Weights of a small mixture-of-experts language model, trained from scratch on English Wikipedia.
Experts: 32 SwiGLU neurons an expert, 8 picks a token, a softmax router, a shared expert of 128 neurons.
Training: a variant of Adam for the experts, 347M tokens, 5295 steps.
Below are experts of layer 6 (counted from 0) of a mixture-of-experts language model. Rows are named router (the router's row for the expert) and show model dimensions 144-191. Each number is 500 + 50 x the weight over its row's rms, rounded and kept within 0 to 999. Numbers have three digits each.
After each expert's rows: "comes after" lists some tokens at least twice as common just before its tokens as in all text. This comes from a sample of Wikipedia text that the model never trained on. Tokens count by the router's weight.

# expert 42
router:493484552513438522547534483548587564432522491505472461551483410483517568465530494455500489532512455388565520582480442469565515426487554384482543
comes after: "20", "19", ",", "18", "–", " United"

# expert 21
router:487491407518550493588474464506497490559544492470531578534439536499475539414513424541503487546553484504437523474469477489429506519539560495446568
comes after: " |", " in", "|", ";", ")", "1"

# expert 18
router:469507543459597557409547540422437399496482522479495553571504446539507548534404472411360446491605480521604498499594501452528406495441426467464522
comes after: " ", " |", " (", " $", " £", " +"

# expert 12
router:485415506508535517471523486536591524501484560561396407508542529514448510399512466480443488471445503443532476437497486622476342460521598468428525
comes after: "20", "19", " of", " in", "18", " for"

# expert 2
router:433377487513599462483486435527504466431474560508517550582466448519408511482551521566479509424537591515446470531413429531491587460493504515496510
comes after: " ", " \"", " (", " '", " [", "\""

# expert 46
router:501473545383599537492591515487506556455549563421492577551442465591448502421378474560453491445573439392493487515480437505498526452499585478524565
comes after: " ", " |", "|", "–", " November", " October"

# expert 24
router:476485559508613523407474434459517450505549492605442391551556609502502502410473470516441503519579480505546458456518443448492472605540420512525533
comes after: " ", "\n", ")\n", "–", ";\n", ".\n"

# expert 37
router:393484459479589479567520444535487570441459477535515497515524578537450522471477556474511504530511471530591398450503501396423481503513491521481554
comes after: " ", " In", "In", "\"", " November", " However"

# expert 14
router:505598478456519532505505331511601468488478445458550494452537428439481510499418396505518534616587535505616544524410481535520489449468507503471580
comes after: " ", " (", " \"", "In", "10", " =\n\n"